From a checkpoint of a small mixture-of-experts model trained on Wikipedia: 8 empty slots to pick, 3319 steps.
Below are experts of layer 7 (counted from 0) of a mixture-of-experts language model. Rows are named router (the router's row for the expert) and show model dimensions 336-447. Each number is 200 + 40 x the weight over its row's rms, rounded and kept within 0 to 999.
Before each expert's rows: "gets" lists some tokens that make up at least twice as much of what it gets as of all text; "comes after" lists some tokens at least twice as common just before its tokens as in all text. This comes from a sample of Wikipedia text that the model never trained on. Tokens count by the router's weight.

# expert 54
gets: "was ", "is ", "were ", "are ", "be ", "been "
comes after: "was ", "is ", "It ", "it ", "were ", "as "
router,181,120,185,124,134,179,183,184,141,228,225,135,203,218,187,265,186,269,107,181,181,212,196,117,212,156,225,128,164,179,212,195,232,264,96,200,138,181,132,111,204,198,177,199,176,266,120,152,161,230,128,271,209,167,239,209,175,132,223,210,217,220,246,200,220,151,237,166,225,146,129,173,176,166,217,249,128,253,288,244,233,167,224,168,199,175,218,187,200,146,216,206,238,132,156,196,263,280,144,164,245,216,210,155,246,195,207,261,178,120,168,160

# expert 42
gets: " ", "% ", "0", "| ", "0 ", "1"
comes after: "| ", ".", "; ", "% ", "−", "+"
router,178,234,142,223,335,207,150,177,158,233,161,206,196,124,147,208,185,173,190,226,257,270,193,203,227,228,176,222,203,252,252,179,273,203,180,234,226,173,251,183,190,161,189,256,248,208,215,183,156,256,280,190,249,205,160,168,149,140,135,231,115,217,248,220,180,221,160,172,184,240,110,251,202,221,225,198,180,180,226,135,150,206,261,175,256,232,258,180,256,295,207,187,214,204,167,188,222,246,224,149,216,202,206,197,194,195,177,168,164,202,191,272

# expert 23
gets: ", ", "\n\n", ". ", "by ", "\n", "and "
comes after: ".", "==", "===", "6", "s", "4"
router,194,214,217,134,219,231,229,195,225,258,182,175,209,210,241,230,225,175,221,188,214,221,230,249,230,210,214,233,144,121,298,192,245,234,281,179,228,261,272,140,187,186,171,177,171,216,186,194,216,234,178,209,114,147,226,160,211,177,100,159,178,174,236,154,226,185,196,187,229,159,158,120,211,128,219,271,260,222,216,126,211,150,278,157,187,218,149,153,242,196,274,133,218,134,218,216,162,227,205,222,208,254,167,201,234,174,198,192,201,204,207,215

# expert 57
gets: "| ", "\n", "- ", "; ", "\n  ", "/ "
comes after: "\n", ")", ") ", "0 ", "Win ", "0"
router,198,182,189,195,218,196,146,180,158,239,236,242,173,191,195,254,153,253,251,232,163,190,159,187,232,226,164,177,227,141,271,253,227,269,167,189,192,118,183,199,120,252,222,232,175,163,260,209,212,132,130,158,248,205,137,209,198,165,227,167,240,188,223,199,256,209,178,190,245,212,200,165,231,315,334,183,193,202,204,178,172,152,142,171,151,215,122,209,246,200,174,112,197,156,207,240,188,205,232,262,133,160,190,213,278,162,217,284,204,179,186,156

# expert 38
gets: ".", "t", "ed", "it", "er", "d"
comes after: "G", "H", "S", "F", "M", "E"
router,210,207,214,219,221,192,228,199,215,221,242,266,210,143,151,195,225,238,197,249,231,133,240,187,171,131,191,174,174,249,286,195,162,132,200,231,180,203,147,166,265,170,249,159,141,170,254,221,166,193,211,146,269,174,214,248,156,210,156,105,208,225,219,205,235,188,242,302,181,228,171,241,195,234,241,174,240,246,202,201,221,183,164,225,182,224,128,182,143,195,154,196,211,204,173,212,217,211,173,208,146,185,169,142,116,179,201,237,204,145,109,191

# expert 32
gets: "\n", "|", "such ", "ex", ")", "\n  "
comes after: "|", ")", " ", ".", "==", "% "
router,300,230,319,198,231,229,253,180,189,254,260,122,217,209,222,182,199,184,210,172,209,208,159,150,219,227,248,217,174,204,172,258,233,228,111,259,239,236,238,224,179,321,221,163,181,217,194,203,216,218,215,209,257,195,170,251,236,204,155,176,208,171,140,180,243,188,237,192,249,220,144,180,167,195,209,223,199,248,143,194,211,123,224,258,203,176,153,256,199,180,231,202,254,211,191,196,167,196,282,243,296,237,231,236,228,184,220,213,207,254,191,182

# expert 34
gets: "- ", "°", ")", "• ", "/ ", "("
comes after: "\n", "- ", ".", "/ ", "• ", "^{"
router,160,229,166,247,165,179,197,147,142,212,196,252,140,150,271,164,247,176,175,219,153,190,126,164,211,208,148,174,216,270,280,212,238,246,181,264,159,228,177,170,134,221,267,251,237,140,163,166,237,168,167,182,218,213,255,180,150,119,194,275,129,215,224,223,182,201,160,207,228,185,134,182,216,288,178,155,224,260,211,182,190,201,250,110,228,257,208,209,191,179,178,145,177,168,169,180,224,242,192,238,150,146,199,201,155,219,236,125,163,220,194,231

# expert 15
gets: ", ", ". ", "\"", "- ", "but ", "; "
comes after: "\n", ", ", "ed", ".", "that ", "However"
router,265,152,136,208,240,185,204,216,154,272,152,151,234,226,116,176,151,190,181,185,215,141,138,203,218,170,157,209,102,206,209,221,235,231,187,204,185,231,248,139,189,155,189,201,278,212,184,197,192,141,211,219,148,155,246,255,246,140,223,199,215,118,191,171,233,164,194,179,212,180,226,258,254,146,210,313,222,264,162,199,182,128,232,170,204,185,211,181,214,265,257,163,135,217,235,254,133,221,161,212,202,207,202,173,216,156,205,243,153,177,239,143

# expert 27
gets: "and ", "s ", ", ", "his ", "her ", "their "
comes after: "'", ", ", "and ", "’", "s ", "s"
router,191,254,249,238,181,191,219,214,235,200,157,215,200,206,206,177,165,235,200,169,180,167,209,232,179,241,287,232,260,258,208,199,126,134,199,235,186,152,206,202,259,225,215,180,217,139,258,197,112,213,255,198,206,107,212,285,192,198,258,160,277,159,206,223,193,131,226,143,127,225,200,193,167,258,202,224,298,153,147,168,174,137,144,254,220,168,207,192,318,212,194,223,181,111,185,246,199,174,159,255,155,222,246,214,213,147,196,210,170,316,185,178

# expert 53
gets: "a ", "his ", "he ", "an ", "He ", "A "
comes after: "his ", ". ", "a ", "the ", "in ", "at "
router,188,239,256,235,159,216,205,250,200,114,146,177,172,199,189,336,130,226,177,224,265,178,212,234,246,223,199,243,191,170,227,185,217,253,206,176,169,198,197,263,186,152,209,262,125,194,227,207,203,307,178,211,152,168,232,146,190,216,172,170,180,231,245,149,205,174,251,190,213,235,232,177,161,195,125,236,114,173,129,160,148,255,213,246,200,226,186,230,218,233,189,180,229,190,205,175,247,186,182,228,261,174,154,152,219,180,229,230,171,192,184,202

# expert 31
gets: "1 ", "2 ", "0 ", "3 ", "5 ", "4 "
comes after: "| ", ".", "–", "201", "200", "202"
router,242,156,257,110,254,280,179,214,284,138,175,264,215,174,273,170,175,158,163,230,177,225,256,244,253,197,205,214,262,186,127,293,251,174,251,223,136,209,124,237,209,154,256,208,186,190,206,194,157,258,200,192,219,152,143,285,171,213,136,237,140,169,120,177,238,285,209,180,253,157,230,207,129,179,142,162,208,176,80,165,204,146,186,153,231,178,229,196,213,171,157,216,170,198,176,164,253,205,186,214,222,277,153,195,241,220,227,183,229,136,168,206

# expert 0
gets: "| ", "; ", "—; ", "However", ".; ", "|---|---|---|"
comes after: " ", "0 ", ") ", "1 ", "% ", "2 "
router,273,226,184,212,191,197,224,181,209,196,209,185,268,206,168,114,200,253,113,163,187,209,216,159,154,217,190,181,205,205,192,160,219,281,209,146,244,219,208,165,160,144,240,268,141,136,212,182,151,195,258,175,171,170,138,241,198,173,217,212,213,158,172,242,114,222,146,168,267,275,221,267,164,189,238,170,169,202,194,200,247,178,269,259,234,242,234,147,253,204,151,200,209,167,204,267,167,208,238,175,183,295,186,155,195,190,223,186,283,145,247,179

# expert 37
gets: "\n\n", "ed", "See ", "tion", "also", "ation"
comes after: ".", "==", "== ", "===", "See ", "and "
router,170,146,240,181,168,128,190,206,219,201,170,197,207,164,169,173,229,164,143,210,244,224,288,173,119,243,256,233,140,225,161,209,122,211,241,194,222,165,195,168,218,279,172,197,152,179,136,195,233,231,201,196,257,202,183,281,197,207,168,209,222,178,124,130,179,175,163,196,188,240,204,190,188,216,231,219,225,228,233,200,220,213,264,199,249,181,130,192,128,259,167,159,178,282,198,211,185,232,252,148,176,189,188,196,217,222,158,253,115,167,224,196

# expert 7
gets: "201", "200", "202", "199", "198", "197"
comes after: "(", "in ", ", ", "| ", "–", "In "
router,126,159,173,268,205,278,181,296,198,186,159,139,196,229,131,169,251,189,254,226,119,229,211,258,169,179,203,259,167,179,264,169,229,222,249,244,209,110,246,176,151,222,203,146,216,195,128,218,227,212,199,201,236,289,239,169,184,154,194,250,179,234,153,129,201,136,227,213,174,223,234,241,146,146,222,225,253,185,111,265,87,203,200,146,152,199,157,218,182,173,136,160,216,227,223,230,168,202,217,198,218,151,225,230,192,265,265,192,208,167,260,204

# expert 6
gets: "| ", " ", "Democratic ", "Republican ", "; ", "Party "
comes after: "| ", " ", "\n", "\n\n", "elected ", "Republican "
router,229,256,211,155,194,175,225,161,198,148,217,177,143,115,172,251,173,249,261,230,220,240,176,278,221,233,208,175,228,210,211,215,231,147,197,265,127,192,134,206,210,211,230,104,188,150,254,264,264,223,186,245,171,216,272,197,194,114,182,231,202,155,241,241,126,215,144,246,207,180,182,220,272,167,262,161,126,177,147,165,117,222,195,205,202,196,236,173,227,178,165,141,195,213,247,162,275,156,173,165,211,251,181,159,212,183,214,177,202,174,216,185

# expert 60
gets: "==", "that ", "'", "===", "which ", "== "
comes after: "\n\n", "=", "also", ". ", "History", "Women"
router,242,193,161,273,206,201,228,215,166,100,127,186,224,193,227,200,251,208,229,199,155,293,191,163,196,228,181,172,198,176,221,228,225,184,218,130,170,344,121,236,152,199,158,284,201,201,249,192,264,172,222,221,172,179,220,213,133,285,174,192,202,263,183,221,182,198,149,195,224,201,204,136,175,257,173,256,84,202,80,235,195,229,264,204,217,215,257,152,134,157,259,224,139,233,308,207,182,130,212,205,151,160,172,197,164,173,183,264,209,200,205,240

# expert 18
gets: "by ", "after ", "After ", "when ", "before ", "In "
comes after: ". ", ", ", "in ", "\n\n", "In ", "due "
router,232,170,244,255,261,150,240,251,117,197,159,200,218,257,99,206,217,239,176,194,231,184,287,246,147,183,157,238,158,218,237,264,147,227,223,190,245,176,150,186,176,288,222,210,163,247,173,225,209,156,160,255,298,195,206,150,226,197,170,232,195,181,204,192,186,164,163,175,252,196,259,246,202,165,141,174,129,266,216,296,190,220,150,182,149,173,190,119,201,144,158,235,185,138,160,245,178,188,206,232,291,172,231,178,162,214,189,229,208,205,227,177

# expert 29
gets: ",", "2", "1", "5", "4", "8"
comes after: ",", ".", "| ", "$", "; ", "/ "
router,214,253,205,233,131,269,159,157,185,224,164,119,230,193,167,187,225,212,155,212,181,223,193,150,181,193,260,235,239,196,160,192,257,276,118,138,189,199,252,148,188,201,186,162,144,272,212,145,210,190,189,234,200,286,187,104,216,101,129,170,133,164,183,197,242,230,181,171,143,148,161,173,214,154,292,224,189,145,151,276,182,182,177,136,219,215,164,158,209,210,170,265,196,233,225,223,196,215,188,123,192,246,290,246,182,189,176,227,212,258,203,303

# expert 5
gets: "H", "S", "K", "B", "P", "G"
comes after: "- ", ". ", ", ", ": ", "by ", "John "
router,116,186,201,248,177,155,171,246,269,196,281,242,251,238,177,193,212,207,215,225,169,148,173,107,160,172,193,128,188,168,223,163,164,146,229,172,202,233,178,214,228,211,166,222,222,226,208,212,212,190,193,162,173,229,179,229,210,263,232,224,253,223,181,164,269,188,199,208,170,219,232,220,261,220,213,230,230,205,243,174,161,233,109,282,174,145,229,200,103,203,174,211,194,146,238,212,120,171,144,144,231,211,204,255,158,206,215,172,259,223,256,203

# expert 61
gets: "\n", ".", ")", "N ", "- ", "by"
comes after: "- ", ": ", "′", "°", "″", "\n"
router,165,218,127,212,125,269,167,285,215,171,276,227,208,230,176,171,263,185,148,208,192,182,174,223,175,170,236,173,262,192,152,217,198,177,191,194,147,278,195,246,266,232,235,152,200,208,137,154,183,140,146,191,232,248,178,248,184,217,224,148,198,219,89,249,240,202,198,231,227,148,155,246,176,194,159,150,145,173,117,276,241,223,228,163,140,237,198,258,180,174,159,291,141,235,176,184,138,226,224,268,202,206,244,271,209,166,196,271,211,200,230,176

# expert 25
gets: "–", ".", ":", "-", ",", "/"
comes after: "1", "2", "3", "4", "0", "5"
router,261,211,190,215,204,219,168,170,156,219,199,172,205,210,185,191,213,243,188,193,213,236,210,195,171,214,232,117,153,196,167,244,138,273,239,218,202,205,309,258,237,285,137,215,170,269,167,194,230,155,224,67,265,271,179,182,249,148,230,230,236,148,131,169,177,143,168,143,171,242,298,173,196,164,204,189,247,167,189,217,167,158,168,208,208,174,167,182,167,254,191,190,236,192,205,202,223,273,203,178,229,148,157,259,266,222,201,253,190,260,177,167

# expert 36
gets: "a ", "its ", "their ", "his ", "new ", "able "
comes after: "a ", "-", "the ", "with ", "for ", "of "
router,202,217,197,190,138,281,245,196,197,99,161,172,197,196,222,193,141,218,141,161,244,223,250,222,230,248,139,255,216,173,150,243,216,222,196,150,198,252,155,329,153,168,200,168,146,129,243,252,165,210,226,251,179,138,208,174,194,162,209,285,170,154,176,199,217,211,219,178,164,243,217,179,168,204,191,171,128,195,173,213,192,184,245,255,221,208,227,183,250,174,255,223,248,186,167,211,223,128,214,227,189,260,167,140,149,183,208,186,200,202,146,196

# expert 22
gets: "of ", "th ", "other ", "all ", "some ", "both "
comes after: "of ", ". ", "and ", "with ", "for ", "number "
router,221,212,127,120,168,315,176,215,199,193,237,224,275,243,289,176,183,183,163,210,170,163,244,194,170,233,155,241,145,173,168,189,164,187,202,202,189,276,154,196,217,109,159,138,155,166,230,249,135,181,228,215,187,154,209,226,232,237,186,206,181,275,106,183,199,192,223,194,182,164,171,193,201,204,144,142,219,211,151,180,148,193,147,262,187,295,141,206,276,150,164,172,245,199,172,231,268,94,171,270,209,291,164,277,228,203,157,218,136,268,169,241

# expert 52
gets: "| ", "at ", "= ", "- ", "At ", "of "
comes after: "\n", "\n\n", "at ", " ", "MF ", "1 "
router,167,185,104,217,160,205,209,192,149,241,224,145,189,244,169,249,231,198,147,200,248,161,107,125,202,214,167,191,247,176,227,176,117,180,268,191,192,254,125,190,182,173,167,219,240,186,225,187,211,181,165,183,243,241,198,156,205,242,179,164,159,184,221,250,168,172,217,227,191,173,290,265,238,233,178,209,151,167,198,152,140,212,111,244,206,228,239,184,186,231,203,216,222,223,194,302,209,229,210,250,226,205,200,214,193,203,215,192,303,153,161,145

# expert 33
gets: "the ", "The ", "This ", "this ", ",", "these "
comes after: "of ", "in ", ". ", "to ", "for ", "on "
router,185,151,247,155,201,122,247,138,147,166,229,226,199,149,230,202,203,189,196,242,168,212,220,178,201,205,164,198,178,259,240,130,187,246,187,144,216,206,183,200,194,200,229,189,196,210,193,235,168,156,143,207,204,132,207,233,184,189,197,128,151,237,225,190,291,136,217,176,203,244,190,162,265,189,183,189,197,253,196,200,167,211,169,226,212,197,259,263,178,240,261,274,217,234,219,243,320,148,175,205,211,234,183,165,180,199,235,214,184,195,154,236

# expert 40
gets: ". ", "\n", "\n\n", " ", "). ", "Candidate "
comes after: "|", "| ", "=", ".", "No", ")"
router,226,205,147,157,191,162,183,166,175,232,334,263,207,165,132,168,191,183,174,234,163,156,178,246,231,200,261,264,180,235,226,187,236,183,211,184,217,139,218,124,236,136,203,238,236,209,129,222,202,183,201,230,185,163,173,248,218,239,163,165,195,291,248,154,229,166,235,190,172,150,171,172,136,200,169,189,144,292,249,214,177,212,168,181,139,148,218,256,237,191,244,237,182,200,155,274,180,189,272,178,197,233,164,203,150,160,177,229,182,204,170,192

# expert 28
gets: "1", "2", "3", "0", "4", "6"
comes after: "| ", "; ", "201", "200", "(", "199"
router,208,207,191,228,150,264,208,169,204,181,230,217,116,219,237,160,285,178,221,263,206,140,159,199,221,214,213,234,237,175,196,175,234,166,172,197,197,162,189,198,206,194,209,186,217,251,215,188,228,155,179,168,277,209,185,173,241,262,158,197,249,202,232,208,263,225,197,184,216,273,213,172,235,221,193,237,165,182,223,221,263,228,164,180,195,242,185,247,111,196,168,234,202,242,232,202,217,225,236,239,97,255,231,222,201,173,171,198,196,242,214,192

# expert 56
gets: "p", "d", "b", "c", "f", "l"
comes after: "a ", "the ", "to ", "and ", "an ", "-"
router,159,223,192,204,159,231,219,220,153,203,164,230,245,201,180,186,295,161,198,268,179,211,206,173,156,163,183,158,191,201,196,93,201,250,180,200,269,166,180,177,202,215,167,203,197,269,190,179,198,260,242,240,233,210,221,214,279,220,239,184,180,184,152,155,221,202,189,192,222,202,293,165,278,134,190,208,219,170,219,166,293,241,165,171,203,222,154,155,204,175,196,244,203,149,212,199,198,223,129,242,193,236,262,210,193,202,209,147,174,210,253,122

# expert 48
gets: "| ", ".", "0 ", "m", " ", "1 "
comes after: "| ", "(", "0 ", ".", ":", "1 "
router,203,142,167,251,228,142,202,182,201,243,191,219,219,189,212,186,252,185,234,214,183,247,209,152,222,155,135,206,147,254,141,185,178,227,216,221,241,171,165,152,278,218,210,252,232,177,206,162,195,212,268,203,262,215,128,112,257,180,265,277,149,233,250,206,284,237,183,199,151,155,220,173,223,244,111,125,198,185,224,155,226,186,162,226,216,176,264,234,243,253,134,249,244,199,223,210,184,217,169,232,210,201,192,260,189,212,231,228,206,189,257,235

# expert 51
gets: ".", "0", "4", "5", "6", "3"
comes after: "201", "200", "202", "199", "198", "197"
router,211,142,215,197,151,269,210,136,191,239,179,169,199,188,182,134,261,192,216,262,256,160,169,211,142,185,198,239,223,160,187,213,122,240,201,245,213,254,203,252,238,231,228,182,217,258,249,209,158,214,165,179,169,265,230,244,203,274,143,160,218,189,126,161,163,189,178,203,246,199,203,223,196,160,341,176,193,175,245,260,272,156,187,193,151,236,185,239,126,175,226,187,186,253,278,204,156,233,192,200,185,252,238,138,215,226,127,185,179,223,232,200